Weights of a small mixture-of-experts language model, trained from scratch on English Wikipedia: 16 experts in each of 10 layers, 289M tokens.
Below are experts of layer 7 (counted from 0) of a mixture-of-experts language model. Rows are named down (a neuron's output weights, with its number) and show model dimensions 0-255. Each number is 128 + 24 x the weight over its row's rms, rounded and kept within 0 to 255. Numbers have three digits each.
Before each expert's rows: "comes before" lists some tokens at least twice as common just after its tokens as in all text. This comes from a sample of Wikipedia text that the model never trained on. Tokens count by the router's weight.

# expert 12
comes before: " the", " a", " to", " in", " by", " as"
down0:168126115137119137095151140139091135115118148134109109133129148130149108093182119178149130116141130126138139098098110159145103136187158149162130140154122154132121108116111183107084140115144122141093162112171118136124126161173135100113122153074135139122083127152150086122119186131136122139143127118185163116140144110147145166128101144106109151127113108133135108133132151133108127145131127143170119136103155088102117117125146173159112149072128165136128139177148100131134142150107151131139124168105112118164115095119160116113116089083073099146145133116138128077138160143054130139189121101105135120125137155149098137142118104160156090103148120121110141120101129101126107154091139115137108131136065134136122137133097131165139145173141165107082169138152138146096119131131126
down1:124115136144130166135146119102154146131163110080109098167142099110158128127141084112125159154109104129113135123116143159111142113125136124188134111132111131100145118166170171093175138139150145155124105146150115120129128127107107116140142167156148096128114111161131156147124159105126115149100166133136120160087135117141114118124120132139200116117170082141157176103153131167096159125124166120141166177121130127144096161128145110146142147129106121142145131134105172142161129103145155132109131128119129145089129099090112137067093170096124160111125083109174092119138110111105102109084131134074150127083164096158107120145107110113138116119107141104120118117155142142153128146146129118145134100164126135092108156125118121083089113108121149138158106110195088135102183147141117

# expert 1
comes before: " |", "0", "1", ".", "2", " |\n"
down1:147131120132118129124106137089071128135105143147103151147164117153138112136087118138098112108169109138097106102144120171119171077116127101122150165088087132140141114142175140120120096136113112116098150151138111106144153131102135138131158183133142123117146141167142135102089122105121098112142129130123145113133108127108102158115092152175124102147137122123133137089133123136180103138110132075104146115145100094131089161106134152178068109119154147147127125129088105102150154136168109107115127139129189142121129122103083128118144174121135135175153118084091138137120146125138117110126103130138107094129124113079135171137114123108080114139131127074101156072158091148153070102148114112136087112167124126121109121124117119155156154139127140093108141117135176138160138131152175
down2:179136148123191139098141139116131117121136102111110120165150135150105121154144099103108140115120094093185149123130133150127161132185154120120158141112120122096167093121105145149102094144130156169124179123107089137086162105131164106130122141111136109143148113119105139128134114133090130092141134106090108161147126149166114110137145077150134105100148144153107095127094095108158150145117164108080139110120096146092128121106149138158113131112130117119167144104153135163151138091096125124123122131156109141115115113086122113082103137133119139124140151167097121095093152174147096154136111136088148117131167153112102138129172063157118153127154131122135147102103148145112134122081087113163128162117103088160150090139132149128146160106143141085142127106158129142083125141080104

# expert 7
comes before: "19", " ", "20", "18", "17", "10"
down1:123104140137091089113091077090096131159115138153127097095088138135123087141101144151127135100122127115111143120161137095163114122165145122171101130140161098175136095122123115157093117141142135140138182152094154145120137112128118125114159149145155109129129170152123167126126152110116102130088130113119118134115127114177101142139095127086124153093146111142162163162145084131066145104097144150145142131131150141108083136172130154145129137116100136116087149098159102098095109138127126118140095089089135146098123128139147141099108134116160141103110123103131122114126118152127154137144123130120121155161081109200127170172124095131116136120141071106129098127094128114162131104135162105141104174117112138149119136171094089151108131121128114106147186096097176140144115097123127
down2:114103132108151119170149138145147158172147095114146111111072116138164141138057147160158128104187139112186092133126158107135121141146109145137108125098129167107107155129138108153115158150135117153095142141092130097090143134138092177116110183145135158128145145138114114129127134131113120164131150104107158111164139120109131122115148167118125129121164115075106164102152141087104115118145146161140150102154128133128151154096120118112141173150154078104135093092112130117117127136135116132145152127091138135162122182099162115142173122117162107119154147100125120112138176136116160116163141114075149151163130137161124139165119170160121148138115094157130144116111126126157136110157141106092106169149130168140104120108122109124127127170082128143161164109109148134155080133146108

# expert 11
comes before: " of", ",", " and", ".", " in", " to"
down0:094121167123139126088145087097148133169135145086112149108090127148111089123051148130122085125104168130166083146060159121118111097135112146153122163086147114181130148119141124111158078081146093150112162115187129145147134096095131138121125134111146165125149095122123121127089125106116135118183150093123164126169145121147132118130110143110119138132129125100127126137140101161115147140104138138093154109123128137125111165086152154145156095134126113094107144122169138129139182147168161120096125128118155126113087135129126097118129131108143091119093084103104159125140111123128119097102135124131130158155137096135139165134108148082167176116133136105114091090123102126178104112099145106072115122143109137129128140106135147113149128142143109153128133108095133105124101150114099
down1:079102125114114117127115158148135134125116150098106113145136123121113106161044164092156118092122145130151161129132150141138123145159120158095159106133149154161125137171157163104129132116141129118117155134108141115133160124125126097105123120122140129150114099122158108154119132139120131173160106065128154118136110126080146094109184160097057177118137136078159101150142125081125206098115111137103125139115123125127139093097163157134145120132143138117114120116152175147112131153136130132142111140090149143097101115180135142103146122141120136098122137125127093102093097127160152139120110154141156097111129167117147167067082133135162151112128123096118123125129091107127146087133130158117085150118118119171147095123130180158150133132131153129132139123115168143140170157137130

# expert 15
comes before: ",", " (", " |", "\n", ".", " and"
down0:126135116100111134118110133141133063099134137111118077118129176102111158132221153146118150156101139124144115131133101148097137128158149101112121122152138137117118104121123141088172147138159126129155094158105144146125156113077128094201137126145098087146119139123148140164121118148126134149136167141130107159102139115137118173138138091143145084160129172132170135147142123124099143149129112177130150147097150134137112121090139105141111108107104163122157132103150135106106153107193123155118161147134142141149122126141093111178148110129124170150110126139122132127149105147153098097147159149165151162173119075118126094146107143110172151126142169106136118126140163145094121128111128078129073128114092150143133117132122126167131151128146103115103148135106093148122176121143152
down1:154142136156148072162150105101094093118096108141107128183138140105144091110115123100120116134116143138103127135107128132125129126083098049178157087105123088127081152089153116126120154113132132154131131113109141130110119128128116129136137081130141078149156128164104124146164107121118083123125097118102133143130060148087119109108135134110084121107104075118135116151124163146106117116139140132089167075085108151076146166152120117149119149109127130117136107083161145159158153112081160157144143114131153123134155132099147098095163145109115140133157110118119126121169114150141153127145105142169083110117091110142132122149134125143134080120140142165120120165149109129120111084150169152125139133162140140150153154125153152088089130148109119100148150111118164119118146113113128

# expert 14
comes before: " ", "–", "1", " —", " W", " +"
down0:084143094094147092140134160138168126153171118140150109123094142117121142117207131196123117138120133124076091133110102160148156109143114131105131125181144095162147098113132124146169123102122120103100168122121092101134113155113075137129110129120149133088134124112139136110120110096145097131089127115152113118112127128155155139152142114170131108134172127146128111160091127145109126125125132155092171147148109129121172097125128131106123148131085126080100168104136095123117057108178127079128153117132118151088139095109137116159110117159123178103102124118173109109157106108118123134124104137112135114162173127115134129185140126116164162134146123120147133159103163112118136146147123106127144153147127112135105134105153154130071163113170121110165123109152139102112102149140105
down1:101125155142158133092149119097130144101101154139121117071140116086110150149123150120157134133117127145110120145139120145111161138115174103161147122105105149151103183129120122100086127176122118135150124140097125113119162101109131167083136143167148122141125101124129102106116089176141164118113170097089149119167118143104076137146102140107121111093104125123118145145114096138181149134099165129096124103131154136090182134122096123160102150106174160100126133163099114139125126136126146120150138125107101151100107128099107099133113129098114138122174111138147136149125136138158134110106125154172098147140143145149168126123134129106172160085146136097151134122101138143100088160120137124107138142090097128119132126148121103113144091146102123173096159131090056205125099092127122

# expert 3
comes before: " the", " \"", " The", " K", " S", " a"
down0:136155120111116072129183162135129112143147115078131126082131167116083094131136061178093113095111166150127168143114138110138157131131103133118110139117108155151144127126141159140137120163163097126145128102118123127076132086114133122116126179144071133119135119113130129141135140165114138149105143148114121154098107131159097146117048125118106167144139128123121105150125133145115128126164113107118147121134119173114126146132117105047160106121110133149123119147106120139119149179155128152148153115112129122138113127139131104156099147123122132129113129123102116138150110160134082149101087162131167137127122178152107105163111138111176167145123074146142102097107168109158164132111142114140155206144129140133123133134120149123157123101093152112122159129096112137143149084123158
down1:111136098098071110146141116138074120116141110113136140127116127111120109103172166156126154079118129147080115098124136146136120104121089147136175118112109147108113136131070182110120125170128128138125126109147106123150115128126112121095126110078111115112106129161155098124101134200092169133108115141113132130099148116123098134122110113120135068129139145140115130145122045167144126157144109131132143135139133105092118146170111156157094074098154116113139123139105072149098175075117121178096136112154120130113165117150120113154105127131142144131131093122160110166114115125138103137166125084172139138077173139103119129103129141117091141136167179125126181130115114135160136153143146136115126132103122143119141146156087131151135162122137106141137105123133143109108146120171145

# expert 10
comes before: "20", "19", "|", "-", " |\n", "18"
down1:123126130093156121169124097136110119142125141179127150122163103142171158160071088174102161138142111126134141137124127113098160135138158124110118168131135118101099117112146099110135149134112113146098175117110122082119133085141109093124122133160165180112118093108111127109148113112123093132093121077109099098170147141082119121091142120115088141120111138098130157101108101110103126110164136117119121110138116108134167163100143082092164181143092167174126101087081131111125165131120120093113131108118131111141101162109153132114108134138118114119123179137147147134146142102138108141135068172064160113111145129094107122155136161126135085111137151112130152139128120144116169128121185129149150151142149156128095117106151109124116113154117120143133164094134103115143156122109089
down2:156119106123124148136126158159134110139124155100101180155097148100127106122229109105131098137123136157175123099129141126155106117098181121164146105123150119110134089129134095109105100164135114182138098184088089136118086135156167100122111137120145119147094119148137130140141079144151134118154154156143140164119118131129148118189080138122126129146147149150120106122154171155136138159134149110131132135118150158112115135131153084163143161125085116126131148100118092089131105113143129130110144095143098154117100142143119108178134107117162180136073120092113104124101092159116083121116131135107138138102135125112123112114140085177102130131089134171089125118136110125137093119098138134139124109165124092124147114113144116122138146099158093156128144126125132116155094117092136